config.yaml
normalize_top_k: true
qk_norm: true
steps: 5317
Below are experts of layer 7 (counted from 0) of a mixture-of-experts language model. Rows are named router (the router's row for the expert), down (a neuron's output weights, with its number) and show model dimensions 160-319. Each number is 500 + 40 x the weight over its row's rms, rounded and kept within 0 to 999. Numbers have three digits each.
Before each expert's rows: a language model's description of what the expert responds to. This comes from a sample of Wikipedia text that the model never trained on.

# expert 59
Second parts of compounds and institution words, such as Fo-ot-ball, S-port-s, house, and city, school, program, Street.
router:559436544478519451441550521553482461480468537509465513535442485479463474460412565500521451441498513493582469507477460470507504435503453515508530534546487544500536555559464552523526533581582531440514488513494488540486518563519461570507479497475577505426491474551543432534527493436459477463522493463537559543530519464463443492481518516479533475463462542520551454469484479489552534492556510539424460525513506497460582500495541515506551495538459429466459453552468514511458576572480489
down0:531499531520510531499478492528491553629565495502510427467532545472532479495523501541485495479465512496514511449515544495459517470538504459484428503515479431489521491546494480497516452526426431458477464499466486553521543523522557503444462561543473446529610503518470450459513462502446467499489527423554484438447542498502436487566436491494472540414539555583427503485456447491464466460503511458487480493465478447484478508470497445567514513562477483503509525476410512452438501486483530
down1:506484455509512522497507501443455485503484490538507447479518557503516507527488475472461488546510565548556427528562526526505477465536522475461506470442507558526572499507459535479512523542566597497543495463566575539506520517446434468511464532472533447502525448463472490518516558512441513402463453493452546508580436538515534499457470462550535389456516546533529506505512555516482500438546520492567542425489518484542419453487536572437419562511514495417545482580483502496451489504563600
down2:532456517529487578443472499445480460508486418563490494443476537547458430594492483472543475519460503555524528430580568464526520521510561450500490563500516531469541523513531448511538514502476550527540524466549510419479578579558497501472479533502484588500572476459535438460504476501471417479496467512511464511574454532479509521509436429487558439478521555483547538527538564450602468449438464486502515483429580523527545497553449475557545515447477550522488536543489404475523490482467440

# expert 42
Hyphens and short syllables starting or inside words and names, such as ru in rural, Com, Ra, Na, Ru, in tables and lists.
router:550459577485549456482549518537459482493478482551436547475453485475518478441480532575495488518479514547528458460508437424546559525478484531494550550501483538489548589553526586541545517601545537465509432485482553535463521582550506498446541552474557463467489404518561500544529461451436440453537488504497553515548494484448482492556457507480553541454424573502532472462545494487566516490582493484498480471501482487537555509472487499475558549543509475455508476508455547549470533517516540
down0:416523444471524520464537526451446531467474508480532588535537509413493453561470435536442508485483487483531554534451533506518524438458501460524498417496480530567567462534563518437495546472549568479515459498444423523474558531496501476537507459458563518422488481498449444556455492513471485437466562465489433494507455399525546430483499457513480532458449512537576484539505557459543455574537492460560455465523521525546514477450540544500473553466517537555541474456451447545484479504497418
down1:531492431542497536511457459475505537527521510527505417524528549475470533561548488435510501525577534492540519427473558524497497574534526577519504411542442480484497507479470441465437433461547465525420485461461513453449502441477530467501533430506503513458482441484486469444489485465472523499553526516428492471519516518572537546438454446592483410443493492516534445492429467524454464505510535507484543464414453503539433492595563487451432500550522487516515521446532508509510520515461466
down2:506529465509501490467544437531503472506495464532470460526451482462509458521482450493529456506527462546489497500523498567481428449576489457513557507523483537458462500451551487452482536532475450505478540543503503477459481404540464467491523502414489457464516515498556511511541522544460550548519433497596466521526560534527493524540447477449457546434576555507442460541479465517482473439506451555517517547514583445500506542513480545485492580417496513468487578556506496481486530530477442

# expert 13
Noun endings and head nouns in technical or institutional names, such as aircra-ft, plural -s, -ment, -ation, power plant, State University.
router:499479535481476439448552561557524409480472511521456497522479497502466469478444527537428441428459540526512453519456482478535543483474444528456528550481419547475498541539501511524528490509562570473514517466518541516485507533522482512477489487475600441438506467540507437520588495512463475429539465498536526518515468492449436471520532549466519484477478526518521482482569475467531585470579531529464502518565554495492595541509490498484561570555516480475470485538453501556485498516530592
down0:464505432462436581505515530481516481480479471521488418469465409571525439487515534450502549600529458423481533459448511514492484489512436451500460496446580535486491544450522561480481505539484565531458531533584494455475483517490445498590493478445488485508453470544522473447492514526548480491484531513457518566495519484485464466478462544468504457495503573488591491536486391533501508462491474547518421482523436461493468516496555496425434461526483385462456535444491534487473503441480513
down1:434467492508509515539464467501551496482499517506502455472537514485490468426511485481519598537511487500440543464436415510527508493552526546461518525424475521554504552521509473499505461574549432512447484570511530476501570494521483513503548477424480545535449589504429490490472534442535536458514547456458471470518489502516476477489528502451487497442441459495498528505529502448385481510584517466413496515528447500520567521504445466522486506538455510468491525458513577459484489515450446
down2:493534462520505490458443547507615554523519526550501505533466489455501453544526488452492441485578472478475444408561478540501484545497420506500472546510516483493517541521445477427524548513488441491522567477488473476517492455507469499501446461527532477495592458533465495488533517463478473469514529517502482522477536398506553569475465451541500458505462488558484493523525510443515536416518435601481431513463465476452552525492492489518437567488505447451465476489530490577528524446536519

# expert 12
Line breaks and word-final suffixes like ian, ster, ton, ment, plus place and nationality words such as City, United, British, shire.
router:524415536482559387473578546521497494452450563512451448457463466453477459474489568540486422421467522521495448503528470429514538452482464480510588557520465557558525521523509504549508523518558560447525483449478535571482523547517492510506475540479541469466451460549538463542504518472517442446550503492547580481529503528450399462546491496489509500460477530456547497446477540479545535432557537540485488540495597530492593524455498515475573508486430489453437490542497564566504492528507563
down0:557520538474500514517475538523525475519513477470429443510479524582511479561499536482564471479504525504502572449541597503551507477534521410512511548472558510538482523466531516453454419491490486523531484488485417528576500494478490485493516526428510548497454504549472503474440458507519462508474535485500542519519442484474517489478503453574528365524495468497492527489436463447546495480458499510481535441456511549513497526475434488523544408410501432462539513479551488450495452505443442
down1:488445523457477463554493503452524490537548511537496488490465482557532487534522518517460481485561471527472492565515585485499422510534527443477505517475481568544428512469454477485531528440529491451498500451518573553485577484513495452529518482475525476575456485463562541522496534490528488592508562470484563490536463474555571481426382551519547489505516465523573536558544450469501526526538579492517522552514494464515487588487564537456452485512477544533569551433469489436496532500547516
down2:513496509475516464477537554455541557559490455475453458504461510534505518502509493535498449491451430463525479453506578540474506495489452490532510531569515444498477601497532460558528436523467431468496551520480501502596495510550479501499565523486570437467515479511463536539488492555465528429503475444557509502523490468450532460435540505440533525503554432548519580518525442452539506528555546511501516503506498515513543478438492430456541500474440543533563444505568471475482522474503432

# expert 17
Inner syllable fragments of longer words and foreign names, usually followed by a suffix, such as feat-ur-ing, al-leg-ing, va-c-ancy.
router:518462510450520441476565546507487442498464524496509434470444472455490543531471546547535482451462521519478510492468479465549557458470530512448525565549458533546474571476489514508536500508543589430541484478531474523514539585480472485511494517515589452410534444552514437554522515464487435492531492499478486519561506469439481470512483586499543492508476514521536533531509461412572513495565576568455512494548516513479545454482494537447512462568508463477480475493458507589509520515533496
down2:489544473460489556474498550509562450463541499482511486478564599457559522498501483506442540480470467468546494480587522495448561584467467488479539545535587469473546478494451496474535562435518563529481462527436494485475511496526549510513514497439549568475519552490458510456434558448492530529434548428478489444453491428414497553477516505480508529481500479503535494481465491546494509490431483484504442512523504497542468503476523492554456527456504546537445521478501488579571471467554512
down3:523540541537573542492416414550497442499474555570447430565486510524469426466475466440493530572516418430477533513493486481462442465527467539491475586518510534538428496522497458481499448567526514525528524452512484487535494550532489446504480518510491577500454522461502475493450513518526441463527483471516515497544488476535499401513549448499521530527542548456492451512504490476470543443457572481521543480493499520449425514504554495530524536499520491436487508423485515533531411423518473
down4:496561489473504538521589604452482514522490481452483493522472456442560524497482558473486412559514501516488459538476474514562557529533485438497493488447503515487439519540481506437513541537499483441533488476559477470487464562511553563539505472566531457493448515531474493512544524546468518506559506461550450518512530519505517490510499533537455534490461437495516450480504519565542454588465502588526532540492541542474484586533468625477566571476489440485485488463448532588558427516541470

# expert 31
Table cell separators and commas in lists and tables, plus inner pieces like the t of wasn't, illus-t-rates and -est of biggest.
router:548442499494519446508543551482470460487500529490497490481453464502438453495477529520469467447493564509460482480451478496506528481492470539488561568550441548515493539544438533507588522584596513417532509477548487505468540550513478487449440493485567471462484461518568469577496480490487451483486504450522506507540506498470457450520516530442510571450496506511558549473524519471533552466568520545516452556558527525448544565503459513449535532541465459486465494508442513542493499533504504
down2:520498489491463426521471471472522535453436530481487491615499494533499500471512434467498516500497524494513434535468563551559479495544592501499480551560500494514501544447468490483481494392444485485492534511509545462498515458517481500563449491518501498459491527532463514531524521417500548486521476524485502567433438544423615579509497476525470507543469535472593492517508505470506468494483461559539478450434506487548493475484492454500532478505590531497481571483519487480506553539475468
down3:498410479596474431411490504504545512540585450463542516412523493500484504492520444480523501505444501482564488538448451543519544501553511547480463458532540460492532476492568523446478521465509544459478485537537472442494478482504480550488505453505448524478486469512478527542461499484493519485456476542468410570487589507488486547563513461552467478458493494482486526491492478548515495463488519576543474463514477503546493574435515569467498430545529545464602500536519461484499514427552528
down4:468507478536480534504385501468459467537491548540456497550512592510523459522480462500453484505439466495508537586499520561480501528545516462525554449440463496532445514476575493500431555533486559549496482495506487453521457430640495510503457538487477514558505499462456523554609560500516502520445497488499496482530483506526450452515504517521661492479494488534498469539471490537515482556571517425468480594503516483531504473512506488544518562462421506521501514482484528513515499508476396

# expert 33
The conjunction and, line breaks, table pipes and clause links like with, had, but, after; also single in single-acting, single species.
router:494522537495535410479565557495463445493491533550438465488506469490449468477492542514457485475505565518524457523542468429541523470433495505447557539514465511494538530573487564545489530478526516516562492457566598524465502579543492509491469542446551430491515469543494449498547488465440491451515461445547521519521531495435492419595492495506519476480511511475462537464554550472513534459564472543477459548476517567477601496456543527452493502566454472497503437551486536462471548525537520
down0:504477538484557457495493515467478552539492459485500517420494523478559516474557535474516552494429424518473503524398484439491473438474517493497458520470528403445545495479564477539484512480514527442516573578485476449528439532471421496469478515522491519518483464461468539417501498491490528454462446507543487425535542519451515464491486449489479505435519547506495472500564454558461471454568535529598485508534527468510506510517438502553541488481483440479511522500530523439494483549471495
down1:551552549513535463497524503525462557445547455546471514515531479480458556510579560466497493553479465491499564490534466502483480450507514520589436478495549533511525549502452462494486506471478450467514432491536509478511567541503460509511410479468568499471597495513488511548484509475515450456463491526450555516399456469432525482457501434502540488578504449435422460448435520409452495550570434483521558500526494451475489489422472616540568405479585512560537475546544399490470533513478577
down2:468527468453507527502522497417526489442563500485539545573512493488558483535484543484498535480447563496494503472460592495551443567473469560552520515454539516497402377547501434499415478544418486468563488525569485481474494528519488514525471483495441510466501464485528463506454509569542491529481434495494517503507557495575487526569478451550449508506500500576465557496439518428539554462494459430469515413542529506476543507469555498487496538531502537503571503526438570488481474545524525

# expert 50
The suffix ful as in Wish-ful, doubt-ful, plus ing and ed endings and word-initial capitals C, F, A after and, of, or a quote.
router:564469565486512496485584487535477457474438503501469511481459489469483432486501511564454455441476548544492409567427479522556529466417463499495535566481489554486536530520476496514526490562543519450528452488571507498452472535504487556587499537497535488454476460516555442511558527459480429480561473458532524541524472458483497499486505535478555500517455560500554546508510466451505565438539558543461468469528519514472530583528469516505566524542484508437457479490471528549485516522524510
down0:423548493543460501453509452455506453469496536430521511472547500444457441450412489491540458562460490502409480538494502531520509515490534447472569443516512468435440509594477478499485447421535507542431459494575441489506537526553449486480489537500453449484557534517492498514537454517516452523529479515415582503508501519527469512544480504511553590481504528452472439544533503563537467458434521499450507524551517486482402513496462531488456535513478511475513557506417462451571399478427507
down1:458513499472538434480530516515578485458510493428502471379468499487487514496516486500481477497424486517511520376539506568456518505507445471485541535500500531481507497518553493497508519497483541487501479454482437518534510496509487510613399567481451600467510502544497513506469491512537513496505504469537497502565458612517477487502574456512479536485480466523487507449539559538505530509529525509455514449355538514447499503434606489439602599421523488488515511531523423497534493470503563
down2:490484534438538487500536521510466482543583503502523491445573524466434505564577472478467566453495498521486546440566499532492550553466472533507490458504496509519450518528534460531538529491433502452508493459458505551498489435535603520475602507490441492477504434551540509504474491546508478411497495472451514524477502512527550507539443420546499541535513503490469537501432541478501455515562516484535558517489480569448512527514549427453495494524439478477573409560530529488494464500540502

# expert 30
Mid-word fragments like um in Consumer or im in approximately, plus years and reporting verbs such as announced, wrote, had, published.
router:498462526481544444392549502549467466447459520496426472461465458464489512467469543500466479483527542496487474522499511461502551446463436505425492527520474521549517562562465494456520526553538581512518453451525546474422502559569480492512470479471558445454484466553515454542534485488446462501541425450530467540515561427467485470505498582481563539525483481490556538446530530527539535533582515540495466525509458532525559496477471487446496512531472496515467461501486554520463483529571505
down0:498481504498504463448443505481439552546482447458444501575544548480484478506522532470445436499459521486448517500535472558456434495506441538552458456464563509416535509522554537450432500418507495456478554550565449410504471479481462448569530377498455477525517530481450464462466552530459535534537575544392532485493434480481538440505528468481523473505534519510475486468569556504418501485550477564457501458449487490469515448471552488524493555543498516479521540510506429546444483496485420
down1:462518523456476546524491507487459532425528491424500448419487496518527543434446528461518548482487537462493470473539446558455500537475515534471474469505457446450545527530532470497478450487423453524469552478437486499579496586519453554589480476491545500499476452491467513605538468527465499509508527546507501496464496503463468459493547474521435489447492508526544471477577512555511532519572504534529523484541469472457517447509490501493509432504488572524510531463551426498505500531420493
down2:514532464465483515606558579507471474531514541501562531492503457488419493526522454508479563498444499430483497468486499493534552515531524510540509461490492550490535432409576403596464461514517576480437495511565565426521499562490551477536550449521560500486498529514537488521452504507518475457509468479467566548452540427521420567472541483586496469462566527500559476521493516538449507491503505509495545432470453494516513538477557582549505514511480510510484526491528501574452589487481529

# expert 61
Suffixes like -ly, -ally, -al, -le closing words such as especially, particularly, People, Nepal, and determiners a, the, most.
router:562456511433554461368577525511484480440512555518462488475485434488493515480462524543471489483459548561596497527483493440576528520489477496450501565545435558504529518554492509533491506509581506462501456435517560536476480568505525514507467564471537486476450481530557479546478448458488501459610471520561514540532549518466428484525467546437536517473461533539544531445534573487525539489541517509476493509487557498485555538431481570437548482537506465361477488524433523514524490560520526
down0:497488567542479478455525540470512553470451537503431447448508517488509452512486452465519507439489519506531492467540513564494524512518482538507468551520493575510481546466494459533505515526454542493479423399485513512486553552571497530488531513463500419577422518452458485538501504596472436529451452460488497559455497522510523509495523539468562465436525576490528515449553489458536507530528568450420491548457473519516457442437496553493461525472405509476566520508454533449565468477555551
down1:462491492534492521549497476522563552503518506484486475533428538530500460462489466395451488552511472491479568537534515544455504516496491475539472477436492518566511504547481527464448562473426479499487482519401467456504405490508510536463492520505439491535597545492462536490516523573481564591498566639455436475518495437539458489491509499448530483533472512511480452506518468596553504510527496494476549509501490520491495457504496450446480539471450513482478503516484395493444499499476473
down2:480552494483541483504515550539578426496476509472553508452515512521447507514461479571448473547509499490477459509556601493543473520492506474468507552472457468479446521435522417494558515528420539504553426519512495515461506517471509510521544563563535448516552573444476459489473448520465422554528558488476531492426477511529499528463495510539521503487554509536509514474514531567456531509527526468522563490465608500506462500528519513499493535513450553466528497566427439546533495445496459

# expert 37
Hyphens, spaces and brackets inside titles and table entries, especially song, band and film names like Doki-Doki, Fri-end, Neigh-bor.
router:556448548489561468475544548518474423516446552524505476482484513486463468452455507519517497412463495568509444464443450473524493432474509566508542548529480542520519553496458557557526502539543547505543503493521534482482531551536443524507526561472534494427425474555458520514513471483462474500521478474581524532563521441444427452528524524432531442424448487494587528491498486461500517431533578539463381450489516554519529540511528550458597539544484456462476465530486563509460555541518503
down2:418509520462488494529553530525470491511514525500534556494442544496474522476540534447465517627462521474529540500452510472498527484441488530447397509501548468521456507488538567488525494523540480507488537525504381551499516475502455509489491487438536531508494473536445523448544475501519493461510517535482471545491535508489426526506501481574486477513551476533489533479528458529514584512432502461515517438549469516546497541537535425504548486528499464465592549482514524539444486534449532
down3:458524524466463487415515509539540433530614514470542503511459505573544487557460478531500566498487388528519520568547529515507519492553517492433512520522483478451478473415530490491516498550475535526512478495429510472499548481522510559459485541525468511524569488460486487496535495468534494572468461521488528443517570525583463393546490501564561537550451545486560532529573532475547460536499454474469488475493474510521512453506522397519431464518467465549528474498496542487566449446555507
down4:445593577470465570530476539491486525471429510509562499447484486552524486498453514544516497516513489546471439449543583477505559515503466444459439519482482465522527429464490479493501559462540505488480381537519566527501502487472454484546464487545546527364468490567424484403533489458548463444489458550490541459462543484470489561501475448465508470422586426484445513479394538440525410459506532502497495417507523464539547507461539505500445456482480490559500485441450494453497514519534536

# expert 58
Capital initial letters C, K, H, P starting names and words, Co-ach-ing career headings, table positions like CF, and as well as.
router:581474520491504494418587548481438467528480467514437446487500476475496480448434523511511475472414554473476464485471523403523481465489474512457544541476507530469524589465525500469546532543586536500534468511536521531494493596575486553435487533478567409488441473502487456559560454523447471500567505491571450492533495480474435472505524552435559522497512549496463604494481518473515517491537489492468476543518495540498532492475508476443513517545424448483478455516409538565454512546536468
down0:542477534527557513476534499526454552494507520477522465490463498490512541533472490467483531464542515484562556504507517563491459539500460484561510474532564463488551524482538449503550508535558458525451461461491490476479401572547453482572444522413430418435585466441522489529534531473561537484510562419480496536526537507449468488474537583484527504492536603471453451546535531573486445422493515486442513548534478452567492508492541428443535412455548511452511476470484486454524492567455479
down1:506528542508511492477505482505580483481482549585476576500500543419463553475569541580529482540434470503483460505518529544500560536496528493495550534571474475563427520497492431524581548477452493520476517541483425473529514519457502507501582582507530529508531569460546517542576571512459479516540517490534476535525473487567441533477479445505503589482503454458495463512531505571455472537530472468494534525570482520542482464470422435450566499530535547544546537496515529460471470464542417
down2:447489426514498477462466466496590520470456529495533486522408487523472491516474504520457555556519479514494530445441548464489536505528374540492457452552501495515471486462469495473433474387485478448524535514453481533538510525545506517521528495463554432509471477455556500478560456492477479515528448497460513542469566468518503525481507506491496469529455494465530510469553491459560488525505438441449525477507514576481545474521572519516581504505479479487552527472493464487457447495575500

# expert 2
Four-digit years in tables and date lists (2023, 2019), plus mid-word pieces like s in la-s-ers, La-s Vegas, In-s-ecta.
router:508478549509559470429561556537517486533496491499463463496488486471399494470417580514448459448486494515541442469468494491509519468466476553490501519507476524457553583522525564594482470588542528466531515404577567513475483518514485506460517551445564475449492485619530421551507459459472520437530404532532506508526530534508511453546478515496507516431497550470515507471558526485522550479586498509489478526469515541476549507492468493463571550559515468438507453564465517519446486497565503
down0:529505517533485508541467517512440488471450467516521589511480526480471492487532511427479568516491516525565453437459424521517537509499546483485404483488460522505462470466533561429496475459531480512575541505552541446402514485533482564480516479485428529431493493469544508439545558552556535501503457442529450470497542488539606531466440511479473483511510498505482530511504520533463472504497519475476429437456557529440470429486517525525494470415481539446454515553426519524509446458550535
down1:511493589497457488480515541506505456493453450523493463449560550482474499518536490548607463547564494478492555548523569428485459494457473478456521521549538549498431453480504509487537470496507489531514405545482508449458485570588521495448481511422482514505519474528428485551455564467548490498458567468461546433474525534503456472523496477483533530508525415540539604406511523419530492540495540459547480472566512508443554475424478498492476440494528465442549489523475486471583407515523491
down2:440528515533463496513586532498517482603505424464498417560572533519540492431544478442531506493534463531541504579586477431442496476533530443554489483469521559446467487478521480492465393557464469518540457528528446456446493462480504521523500518520538498463497496499450520558549495585486485467477557484556549479533490549528563557519455546505436499485479519523521540521505464496482557468485539534500437506450488417475482544463567502523442454485445472455408489417440452527530549501523512

# expert 29
Commas, pipes and semicolons in lists and tables, plus early pieces of words after a capital initial, such as T-rop-ical, T-ex-as, Sh-ip.
router:516493537465508451454547518563496500471499535509469531453422497508499442482441592510471481445505546516530456484476507454519541512475489534487522530524451547467528572532507585487555500522560561466506532469528511548493567542464488490492501496519553459429482469531531476565513494474447471483536475449514496515556526458498479491459452493501520445525517522520496477438530484512590522499622561527489435482543505452459546506501496530427552492575467494469484470545515524495418563547547523
down0:472419520568510424530486587506417512553528470530503478442516531525537493507534466519437530443477470480562452514504555501417483519492493561490542439549517495427507536486515410534426510518496481445506502604469479456495565472507477446503581525454514470400547552495561586446498483506465519520532404473501537509530504502584505531485528457545557489518518454447472474561541513521468469467471419427532594549543495492484473465478499499482464550508475470514502546485555488552475473451496525
down1:488458541534524510542501508446551483495396507470513515553563499518453474571496506508574498464525449419501552473548482489503528463527516526520553585511439525476483472463573447604518466579492511563472483488564483405530452538514486405549491475511528479516569500493501498513532464481418459502492494565517505544485467459537490506486487524506481428446451435497513511487443597494513539432492494459512517431475558508512521589531528432503565482437471487498512452526525441473494557427392498
down2:524577473489526557466579535469464460496592455442416412475480504540567513492532532473535548488452399427518465489524486472536481517562495419572519545459452534536480375545510470468538497458512524507550448555466546466522483481542528527545534494470488544505549533467518499460569486481507493505530448523526470503507502534473527485534513513446474554486492538569550515528566499534468597507499531570558494504526446542525495558517496487389475523536509492486569485516413473550457480478518523

# expert 48
Pieces completing a word after a partial stem, such as m or t after For, ab in establish, plus nouns like president, House, School.
router:516486513496519458456591499491460446452534496518460474535423469457426468493483541534486494504463497491535494476544477515522559470454431521481525596506518554471497539479480565548527512569513528511555486512575500516493499527552458563494492508500576508473438505584500474529545508456504483474450455464620520515537501447472498532561515494403524489417438511473535558447485505462561525496543565576492478512555502537518525482469572500515485496548459496487447447542489501550482549540540489
down0:410454454417491510485481477521529520486488439442513459416460549536489559534526475587497515481493483551448505473516555507592420513501468440568411515467491495507465530496501497443487567445462518551556541538517464505540490510492473490466542534565501567531527511478458506431468539517387488548536519495451507508495429508511535517437569470531494446484478473423551528467491515470436491517499508525496518525506449492494539454515466450488558471465585494493580440469546433469489456465501432
down1:469517494496485475493540462435539474547519559501475515514489501529531549431523464458471591567518473527475564535482488540478513469548470520519482438426605552464575457454529475524496519499531514463564509541436473540569518475538489534562522412583479529525505520433475464519453484524534488548477494522492526512475455522575477522515581468465475483502571482505482495427471422542576473539521444509549520496568528496518584459451522482500522530445525466554407454450502499492526551466479511
down2:482535441492531466457457501470493530533485461541500420424549483493448491536495494561600523549512511552521485497450433380494540511544436544481442522465493450496489465570488495529457479475509448470446583489520509569480527483425535518507469472504493513523413472506464502517465570479530514489528487528592495451471524515521476485505450573521551464496481481498460483498486484502558501489512515590519508471432454513485524535484455521477532509481523514545479509458529572508490437473463570

# expert 14
Syllables inside non-English names, often African, South Asian or Latin, like ni in Bhavna-ni, ar in Soum-ar-é, plus alum-ni, United, Ju.
router:503468527472559424487558581514534429489496543503464508468475520502466515425459578571474502429498551530513455502468472463557483480469521559456575542528434542504475573517507519521511488511562543419546511433521535554513548532491523523461483493462549504430501465585543443519506472475455430503558510524527560545541488483482444498578506545468519559508480531516562482500517496496543570466462473594461453556500510544443540554448532515508548518510476483488499509524428459549485528498543522
down2:475528557517498467515442536552491506538511515478503505473422549473482420542496486486488556546515516523527558523454450545470536436458445505571500483419618516543463554543490525463468608530549496496470519487443442392498507424526491470476433533511457462537506500490517452598606555479451546548450507465516473529550493509513481535494533513544566451485491468477523500510505497442559509545546506513450529459548502502509491534495510519479522533493571591502500464405545529511458461466470466
down3:462571467487500485505502572482488528551480469516503513539524455503478477548517500500583508466495469492481509636483472438525533496454503570486533505476418444436464495527513528514451522493540441500509600596494469512567537478525528520439453423504520544548557491540487478483559554522543481533471452512614525510476499536484499490531561502535531519479531495523403490476528544513507468494616465504579493597409510450509502469486446501454491628513494530475532568505441473478476450491491507
down4:526491443460555518462504516519560454485505582440487541583527464478522466470498543464560513442549532526475495536479564529565486520501516526499484466566483440579426468506460440483547483577487449518528492489522495575499519515482549495461539528576507555573557466517538460548450527497566583571500526496532453497495449495542493434440441518556429537504561453585484537570422575511457547484552488505476467472506471480449502466419517580566532533523462450570579487520524519508521531448468554

# expert 34
Nouns for works and competitions (game, season, team, album, film, series, club), especially "Video games" in infoboxes, plus word pieces after c/C.
router:505477540485554485450542563583498475494455512571507488503442479474459467509473547530528474465481532490540475467526503497493527446481457524478517500517460529516506556441483539553491561559539540445522526466547517459451561534572458539456498540419545483453508486542535501510605449486424511414546455440517500559542517513419457472512543504487532482488490549459577515455540509479533528433555510511458441458491464554501523532493487530408557500540438491493467495525456497577470513553553504
down0:517474503518402538478516428464503492494522501484486493488520509526514506488513532460450484376455550470467454497464577518499451520607450466500503519485496533525539439566506567425491524511456552507458490501570455471500590443552572534516489517505436473453458487412516514510455470513505486572510524467545426508488558431474472596479522516485494523482487479536455461648482451447477527515508512568483567475486469540496587553516535493513522543587492474564517491519456603540524429513463469
down1:528518466477496507512478477472506490479464533524495505500529469499492520491493523498548543478538428442484504487490493454473423567556560530446533554497483547497496482515503451519545525482431455508490538471491536554453484525516503392470414430568448502506448497477572509500432512539546532548420458425431471517555470499499488522484539506467497500455521504475461485550490531356487498455373560479579511539477517490437489513504502462508503504458570492476522548420463510471400503513503503
down2:453517570519458531504517538565490437514528498431553522514459496458563437530569500475537504427509518429533462549451476490466473519474518478491501480450529488438440433519502497418513488470528501509490424565523481469473471502468494504475426545535443545500479551439530551483475483488557539452446567545555571489509489571534554456522437479524525528522473481491511541599485518560545446438460566511462551492421491534468447506540459564470503559495539477529473475512510464515474505430543502

# expert 63
Inner pieces like th in orthodox or although, er in center, und in Founders, ed in directed, plus con, result, second, third.
router:493474534460525513500566520488487491468504531521498445502475474447490487467470492522447488477456527549504463510527498439502582470477516493461519558544439588461509541496496492555527508510546520489539524476565494537457518511503496524502507551450543508482470425514513496508496548527469459429507458469507539510571501466457488480459473519448562510461504555457563491486511519470463515511513554560446459516496505534462525550520483485443563515546493448461438513545507519511470522540545514
down0:501493552531483549524467474436521447556457445514522521541474478490520523536485439439448522517497590492476543516519529519451440483433487483518543414470501558535523520436495540524468489517482543500500471485451511478581458553467500440485554492482461474486514478465503501474457522513469450447432417446458544522521497512449513520511561505456487489489502526535585421481517528492470488531348487454528504522541471458458496568531572504490382516521476487512503552548483503477473510504462562
down1:507507515529555506468490535491424514541451442471444468447484482520524519475464549559508487506458523459464440522519443508456576529575446506590479537586447541483455470514528550555509492457464535548534485599524533535470517507504614454504486528542489471511484532550568460480512516445563540499512473491464564530494529488512461499477512546469580491474476575512488482439481508501480519483465485548583461513450522529561532464525478499509450484504534552514485441558583517516540459489521481
down2:500517514484501474474465496560525553513481471429453495545389518505495513469567438489470505487544469519517489550462511658467448540556513513496453472551484528474477473486454525495430594477530517495515478530500534571556512486511501578542494499529478499532483518539508492488471526487486471527499472428552530541482465491563475491448518431480474500527486512476517474497453440494510511479494456542507516522462519576490517482561476477483452474449504482503577518494530476485567442520507509

# expert 3
Plural s in wiki section headings like Weekly charts or Career statistics, plus function words a, as, than, the, and table pipes.
router:567469497485535473437568524543432505503449534510486491469433484463453494482458508510481443486444587582521464472531516497542525453492532575472546505532496536459527563505479477506530478490553560442539469454515540552446524524589464488542527570489517455476462498537521468541522430512486430452533469471585531578543544419427513486592507489463548476535482498537551531433516544429533478467512496595478505489504563496481545458401528534496523531574497502484462468529437474561473512540519505
down0:508484504521547461550536419438530550590468559516432507481570502520456484487513414522451498483524468508549548511601506500577443539482495478511500439517484511620546540515470557486462481484487355440479468496527442546436431464420559518529493527578564490487514554614490513544544510497473475458467493526431526564489468479500450493516492490487423519536494523505477503490512471536562513559505534470529523490520534475564530525543517498498493459493498552516560496510449511423459491568444477
down1:580508493524508519493455484434552578446522550500581526481515454427477488507458566468530453530442526423523495483511526509485453513493495433443527435496483479526492512567453479449485485539475487480464458448554523474468567555451585494547507430465535513456499486494509470542518540525533578466416593491547473583497538530481572520494441476507533458461490424419512447511495438526489581470404596479488447491412476492529516495597486504481478442496480403515566535486444544457535453508542538
down2:513511535560442476509425490507462522498524510480589550479504457517501425555522481518507524525482489401489551481542440547448517517501474511478590540484541470504551576508501558495504587569464515517512486428463520487431455494494488585544578468504552536497429500455495493542521438554448468511434465513549481450456517474451558559511540506491511435549504503515470506505505547486435503511519462530489573454455484497495546514522566565539463417501519488514507472550486619511480521526428458

# expert 8
Mid-word pieces after a stem, such as all in sign-all-ing, ug in a-ug-ments, y in L-y-nch, plus given names like George, James.
router:526492530458542459425582491512519456461464506487477500524454484470507487497509546543496460478489528542519440494474543420474531477459476468483549580491526561489513536579470515503512518578513533472574450488511541493431546525583479520481497439457545452487472459534551460489524502463477423529545481479521525531501529400518486443536455512506539503438492570503530585429552516438563559504580510548529504508511546607516508477499538496518559511529469494462490431521461494557500550533483535
down0:418507479482458542500533543524541510477489458485519430580491567465435482511498508526549429454522558424455437464524493494516486520501541524560396422573455501462444471571429529456554530523452548510513474535466486521514527504514569568466561504484546526429567562594521467480530536513489566507479427465538588485567441444500511523545537491523477504543435541451482521578531448462512467516430566480424512498552495466494510508529470491453472498502404510484558526447450534497512498452496484
down1:501454513512449412450552515428461468482508445448447508440540531533505580494578483482432482492485439511478464477507563513478520509473534510468470508500517458507435524485493549455527506536426485471469503489465447464514469528468466516485448573507451515453486493453514490522513521482448426488499489508500447483438507604480460468492479537499446501523501519498526489434520496555497418515442571441565427510429517410497497530498488470519388520510448504477566489484462495505489510490469538
down2:466568475578486469501441487510490481449449504451525502537437497495539513477469476499583473506427527549476509499433467469465544538496460549494467450522519458537468534422483600506502528519480495476464494487538474503479510440502484499483458463525427529530576574427442488421450526559535527549523514443475431471505495501545547498470538561483554450541445486523486533514528544541448440516464488439473482509404459510629478488538591459421479478532549535473498447499420553561589485519475513